Experts of a small language model: 48.8M parameters, 2 picks a token.
Below are experts of layer 3 (counted from 0) of a mixture-of-experts language model. Rows are named router (the router's row for the expert), down (a neuron's output weights, with its number) and show model dimensions 0-79. Each number is 500 + 25 x the weight over its row's rms, rounded and kept within 0 to 999. Numbers have three digits each.
Before each expert's rows: "comes before" lists some tokens at least twice as common just after its tokens as in all text. This comes from a sample of Wikipedia text that the model never trained on. Tokens count by the router's weight.

# expert 8
comes before: "\n", "\n\n", " The", " list", " He", " MP"
router:478529480464549490554466449490522471490476509482496494498524506496515469528542484481494467519508495465486537518501503498482519504532496531497517528467474487506515523543554446485492510517512518480512445489517491494511466507492490442473540481
down0:509504489503512493505531508522521514479464514516473523559507497484502475455478539486570503514525485528532497494475470539483551459505486535508523491532487500512506470485498486482511505537526525491529492496551524479457503480507480540504480499
down1:503532530459548473532466491532521522507481508500502494510465525518486529494517456476526524549466484489492510533484494480511471497530474508476460531508527546531511511517519501481481540521526538511466448511497523525515540495511461508510478501
down2:504474502496462484570514507455496500533532527499536535476478454514506534526530515514501557483470557471484464423501443479481486548501500522484507481470548509515555521485506476481516496546458494511476497518495476484470519517492476474525542517
down3:491476520477503475513481485516497522466433498524525502526506524520507490483451478468485444483480515472535539497504500490497495514489513516529495495518488506543513488481514477484545489495515484434458498520496510477535509465473509493523522508
down4:470486511534488483522498459550479452470516494444458513506510470489494498519498488542485467495507496497509470464453505507552558491490479516507524541516491470520542482510483503527550532475497479517499470495469477486508454502516479501497533475
down5:490501501537473560534529516518546523511483501491511495506562529501558529496520506498502517480541511563499494523459505471484495502536461498500504487497512479546527492481500516511557487589527492490513493494504474469517507492514537491486476511
down6:517511448472488497559495500475477476484508517476514548460490508531518511543508489483520485511485474546495484514527493537487497518469510484483533543494484524493519496521495454469520449504504491490490516472456461520490493504570469540539487468
down7:526501547461473504547500513475496488467490454549501526534488562478538495481501551499501504531514507473515522515492543510501523503500485478477534489481503504526499498487480455494476533534505486481530513509535472501488496522489486495526506482
down8:529491473531514475501526476462493475490498520543533469478518473512513483470464486520501500462520504518465526508508497550487515484501488453535480519498480482515535483499520482496476501518520463490501509478512469476450485510478501500497477516
down9:494514438467520448456498530477473535538510466506523521488489513539497482503500479507512523527513550528474471482466501496445519486477549493486512503467471485513526514464520458503465509466536504508542531492514477509504525491493544486513482504
down10:518469535521511518499491537536583523480493489459500510463505479491494485473476517533505499503485541493514479533507487504561548464531515525488467512525525486534487500505498475523509467464473494483511516513516467544496493543516505486482468499
down11:547540518552507495515514492476466502502497494489522504499458477497512454468510487522493492526530517500482525530501474470502476504497501495482513496480475529469510527541506510486503480488525528475506498463478462566511548566498486509524516543
down12:464538489519516470492486509490553460541534491506487489525489470493498515501508474463504526476472508465469500476527454506495442498473515517502513523488459468485477512473493482489508503488471477511524556497532482511494482480513485517493440512
down13:487530490572497513529490532458427495484567548510493527541541478493522445474476461525526526530534492473482517501496499469471512510467502482491481489505523476475492492465495509514509480489503497489520473477475521508484486491502519479526490478
down14:495510467517500514480489506538505565508513469507491506537493501492487470481547480462527510501536530533486481471509485483538504491525488452520524518517505475505531462489551488519444467477484532468490482474512527471461483457478503523510554508
down15:480547492495487484465521475483439519480475492472512492466481509541483516500539496539495454510548490511474481545487503479489509532526527479478504520449525468518500510480517494498534507481482481522517470468539507521510453529488479526530518472
down16:470493515471494458502469492497509437525512532543475511475521501484496536503469434518491524487459500492497469497504490481488507479461494526484506488473512472477492531465492488504518491519510482439514493451539437519541513502477479500522524478
down17:478479527508475517504499509516542499505491520554515485499483526489479499538480504491484515472513450499573524518493492523498467468494529491520489542499462501546481466514486523508479467469475481487488526495503522508519474510547538495503452490
down18:522414494488447526475488458489460531501522503497495504532523494497474503499498493463499521498515523465524483523473466518491492509481501516483509504510561487527454547518508476488539485496519535498531491466486524529527495522464514503512478458

# expert 7
comes before: "| ", "-", "|", "- ", "- M", "- C"
router:506507446535484522454492511518489464531492530541509514471475539474496480519511506511486499519501470484479470474483476487540516499468527471480508523493501497484542525488494478516480519547528485528521535514510487503458494463536498490552530501
down0:468474470517472487510513572496533469464500488493506460468486484540521478521507535496473489515499490517513508513526497495534510527481504482492472490472530499480432537489510547513489513503499573479465513496535522508447495518475498495503499517
down1:526467483487542485503482468477501504522521511540477489509527466465496467516473522509505508488541480516535533514477469467484507482513558467455482533438483487547526476488481504507441485508531479502504459513480481498497525458454502517506507515
down2:479545488536502517538502510524492480547485474546493495506517518515495456460490485495500497520513457493532508485557528454498521476479489486517527474477474520507536529477546472477465486479502467525500571532469465491519523464517489458521515532
down3:508489501512531518468445476507522475556519554484519507512489448522456504550502477546489528477488484476537474499498466491491490451535494531496462498460529524499483527455504532486537494503455488503498505497498499505515515495468492457513480470
down4:564495524493493469519484504516538496471490469489524442485513459550501504497514550502516508517528466518509505507468468516502503486531483514531484454551533511477479485483514500538485508527507507538510520486518459475518454510461520514483506524
down5:529476474530483491451533525511480532509498520503476468475529529529548495540540499494512494514507539514507464488479486472497534491503497509486519518473453488521493477472465542531460517499507514478470450492472545462453471487505503472479463538
down6:514490500501482473503482467518528478499491521521520500505505456515507512510499521537466541515461476513459529492442455471495518531539523512547470518512510517515481468494516497484505522478509538496478520484517497477529508465494522513518529491
down7:498493523503524497505459513476515538484505497489514512499494493546472444456492464528495458565497501522539565522476494514494488507527533492484512533508456471492508479486541488481519485503503532508499506495501505444461487570477525522482511470
down8:543529530526551502476486497498476521512513526478487519514494520481471479487482430494509502539492506520503516512521508533517508450526508485476497458522510516478487461493433510572485510506582515530482467459493482516501483481473492531514517525
down9:491456515500496493520541487462504509518534493495505465482475518526518532479485478532510489497499516491504475509460512519483488473484480491458506496508523507492495510494553483528482529489538530471482461482491505483518451507511549508475512496
down10:504480495497453465532507461481519466436479491493477478499473521469528490523464586496454539482499488530527483496478524515508462514495490492455495521513547554563497558521514516484481492527464523496469461531502519503466512494499489489509523494
down11:461523494511494486537496512485507509491522555467504503503488504556547474479480455500500520493493482500509471574527481538479454496491494502478484504504494516498444484434529529470519497502503511509490534490553492469522504463519493528493505535
down12:489516511563468566500499563491486511482474462515457519495489496542456468526512509514512499481529505528468508511541501503492490509579445505506473532480484503473474507519505493509495514473492471535496504539486497516534507485491512489484477536
down13:519507539489482510476495504482553497472436461521497464519497504527492502501523502536519515499479513537565538499483470512458470476522508513513480484504500485522508484508513499536492510515507508468464495491476464502465442541488481474524561478
down14:551540541512499518529496522501455452535487500467506511501501513448490488520465445472515496491501479498482508471537524512466516530504491464521561491501500505485486529443486470495501496524546457532457504482520507501525500490532494504489427519
down15:468507476476522509457516509501474470554497483514480494469477470522484503528431515479506519500524489495491472474493526477472470506526516489514477539529505505518512495456530508526518501487499469476493494545498496498491485468538499459487509502
down16:463539482491524494464505519453547556507505501531492463500494478495490496475508483526479498507487504505474459523518510496484518525489536503510527503467452517483498480465559514519497517451475470516517490476507538514475513523521493478480508510
down17:485508515501523486496498524467476519489522492460485483554518540484506471498475479491542482503517453425465472469481488499481444558500523512486470522513536498507493470493484481473509503444443509494495470454461486481524514517514467511477504483
down18:521489468451491547546565486491505524504537471515447480471479513521517487509488520521482492512514489499517531445539536490524536547477483498515506490456466492510484524503518510497515472496518516524513489473455501488456506512472487517463498526

# expert 12
comes before: "1", "2", "3", "4", "5", "6"
router:483527536488500491476508484470487503515505498505496541438467467570471471497504523498472532530525527459530533475473547493521539474523543440483536494544502513530518497473499487465502535459491485504461467507488483470497519501500481470546457517
down0:469517503483497497523540479501517512500471462475453531501524492496493512491513516542527512550489534519482550527509490498522526521519487502477506487496504478465553492498530460504550492521524489470551501518434536516510478506457509541480517495
down1:507518492457514502518480492475526520493519477481499531475460506492539506499519548522507531489484532472466470545550471524483497542514508524516485522504493522451515479471458472533438496510497492512494508555536486497490538537538499516497468498
down2:415514505492503521536474483532542509535514533499514497491492537458455537491471451530496454502438491502503488471484451509511523491496447516454541530477507524490474490486465442440508486533516538472519479496498487478513500532488477470468516493
down3:488506516505495533491468494488480511477521477513505457507495531449478478519510501504469510470467498531508489513475466534537537482491480489423467514491492489493484480527491531483489490508508505477497493486485496478514497527470516503436513529
down4:539507519494537458535501508505486495512522500501489523441499504478493496514429483478523474460470494506453511535504481504489491475491486498487494506499563572510486490497471489491482480509468536520443541457521487453498486493480486499519536487
down5:495502456477519486484508539513469503524519529498528502467482482506495528494476479498527502527527485448506552465455511524471494573440481495494500473510491501498465532492472502532488515470514503475472509525511475479535503487525488509485502511
down6:474495486547459499536475489526450484494509480494512506486499594506503508461538455495521487485451471515561539487498544473504524512429519510523521531484455487501503506482512516513530529534488508505503482486488509512468475566510524529488538486
down7:526492463477535475521536525477529503504566495505506544514516545485532474482506513510506516506510533518466530526525487456501511488505487474535518496525501484523480511487476479510471539459542554521478490468495487498529507458552521484571531532
down8:505474497488495579478527491503476527470465467465528513498515530491512491477526473555498495537495517508480487481474514538486489511468472529459513530507481489499453520474478507488537517486443531506512495453490523503455523549500488540532489494
down9:498482507503520513496493521513528501529539512488533459472489572479422506506483530530495527454481523504525440487489516510535515515479534493474491475476485536501515496516480489483523502464502483551483535474506513536483511512494553527478529498
down10:495522428521481492487482495492513494488520553530466507491462512486510508515524484507508514488507533498501502529503490504512504420480482489506498492498549449517519478475475496514477459463517494484513474502535516492532543502502532483487506489
down11:500444500526525510517528469481507520510509509483468484536499501491517490505468512540494514535482524480466483494488506492509524518454491491454519460534490494464495459474537516473497507484500489481533467501483472476488472528528465521511479491
down12:505469500515507476512497530502511521540491469433522521457547478500520521514507511533464520540496529501530492477498506499486531493501475469473528533482531496508518491453538518465519491461492501469512529498485546487519495520439484501500461488
down13:528505551478489528472479500464512501494535549481537503469471519542514448525508504533562478474492499446505475536587481505473468464468493513551498529492467495464511521518558563503513480478511500527508500525529502483493479518449509464535482469
down14:443527456558467469487508529565513488524514530476491502468492499474442495506472489508469498474497514504495506519520470449512533476516491495458505518524505422541479463495514435541538536539520517507467446517474504517490498504531530502527522515
down15:488509487461481484511509507460484447521494502520535509518466521459504480481535488512476534457480508510482484493512450506488486514484522499490488489496516476506539501479516460504556512525489473528520480481493447510497498478493516491487460490
down16:460503485504492516527510495500453496523533484507521493474502504477480533505473465518511502557495523516508480495481483476506503545490518478511554471489528491491496490476523482478498482476477532478510464541500503478522518488510506509512513496
down17:481491514498522469482469488460516481517515504448495472454460520479547482506451512535547427535464501508483484473480507525498504532550507476489525476475464471487506493494486475500511543491496489480526544471493512511546481496550498489511476477
down18:526528485486500520518524526522475502508490498480512517520525526443464480488507535529493500541472520510497488452501446514474497517493492508486511541525518524502493511479493462462532499495489529501489465493547501509485515497461464521482447516

# expert 4
comes before: " | ", ".", " |", "–", ", ", ","
router:506525539506494497483504520521520513518511496531503561449519481500541484489517513556494487452512453546525491477523528495503474513513541487525478469545467551475477479512547491498496529491502497533508481522526560457513471496490499485513508522
down0:507508444465544460505505497496531531490522505486505459488532522535512518444534538473481466505494501519490504493503517491513532521478527520503541456514474479478485519522562504432513490475467550465500494487474472475507467520430455502526511486
down1:499472486485480496483466538539476487531502489533530504478494473487520475495471521512511527506511490484539559514522476533523537491460548499464495501499495527496511488461530459498532487499471472513556507491497493520469503457503534476511446508
down2:483463520505520575530508521524486506510496489479501515476481477443499493532488485479480476500552472476496509459490527490481478514522482488526470492490496499474467528513476498470468555545510514466477507463537505492543494492510509524512500548
down3:496486452486462525486571563471531507515466526495522510493484494493533500511455500539477466553537520492549486476523535518507492524500516476521461506478518508518535545557490480493500505516534514483485501467527520512511495509489478541533515503
down4:507446473522529535518531475518511476481457499473529452475451454470459488503519520471462514527528462492516464491488471517516573512537497490461512529462476464534502509523511443515496497480465529491473509521510475511543476534496477510495537498
down5:510550512555528497482518489555475519500475499495481464468524496506496490501502503518533495492531538508517519513540510496490512500501495508530510503512516495522522509508528499499513472526482493474420490493518469482500522494515509489483537557
down6:484468509495496495537535481478508523514526506475517524519501518485520480537505524491466466519488465525497505459520510480503500486462486502517498499501526499544548483515534517476543516523476491496522463502481484501477528469495474460495508474
down7:514496504473506518535493541541516513461511509464499456514498488505481481512494470482518519471570479468506504501503491500530485463488496537497484429444483490462526509494488436518513517473529504499505521499453540507488468483466494516508517486
down8:508533470497486479490503461503491464501486514496588508496482489516505508532515507518570474485536467461496494519477514522505545540479504515472489533525484538512525531501461481482469537523477488517528471484517489480550501501479478444490538498
down9:473490517500522530482495485529458484440507503531487475482489554507502514506531504522467486459543462539481497474530469511498477489494514520510508532479497472514520535522520492519551462503493542484555553494470509493483502522463491505518521515
down10:478478477521517497480522515470509495517522464447490468515480547484529452521500508499484499493550551491530526475478506520482509497535413490486497505505460454498515514516473490540493510538579481522488487471473496470541499496506546466472545528
down11:446519511484502510509510523494464477459537545508442492499488463479504511486478542502465498481516542508495485534477456450518487512496440506511530480494492457487511496498508572538536455461496499548483564498486516457485500552523457487517495463
down12:474532492483469510510500518538524512492499515522489503495517459487529529496499490517493448448507465471520495552522457498474457494459518480530510442454527494485510480505530529480517467503452511515482503473479489535501494467482487492501490492
down13:520515542547477500541546506480492502487500496504459506487459496537489455536524479502474506486518514547543475544482482499532491524500451555450488488507469529486455512544469509523502508513516483515504485496508547539514482459516479489506494523
down14:511525482556566480492506471490481511485489504492461508473486519455499532478504505521530536498524539471481457502513469508512497482513491479518457492485491475503500548534531527523527501514521567515505480558496528461447498503520487514458506469
down15:497503520451510499493469495555458499487474446475544508535535509486507532500524477530535489496536535530496523489522548542493533494508447497514479514493442552504505493452526529514510472501494503495500510523493504471493487509495536478497499550
down16:513501492485497489508502504491487513462523505500479487474524513497543502513504522504488477554497531439474537471486525452492478515504436533470497468495536505503490546485494506491481484515502533507494491484531513449509524512526502446476522500
down17:507515506458488489483505532535483463480475485461457459501522501534483527514512488549520479510483508500532562506482489498484479490505511506542494536502492469531512465507535503492471521500529498510496467507510488510520480533521477474474515505
down18:535498521494490514464498561521456498523455544499510489463475517492515465508516445493523520512538509502475503506529478501506523510509478505504493526496485513459501539496477485515497541484502503495516508451489456482487477496446492495523437524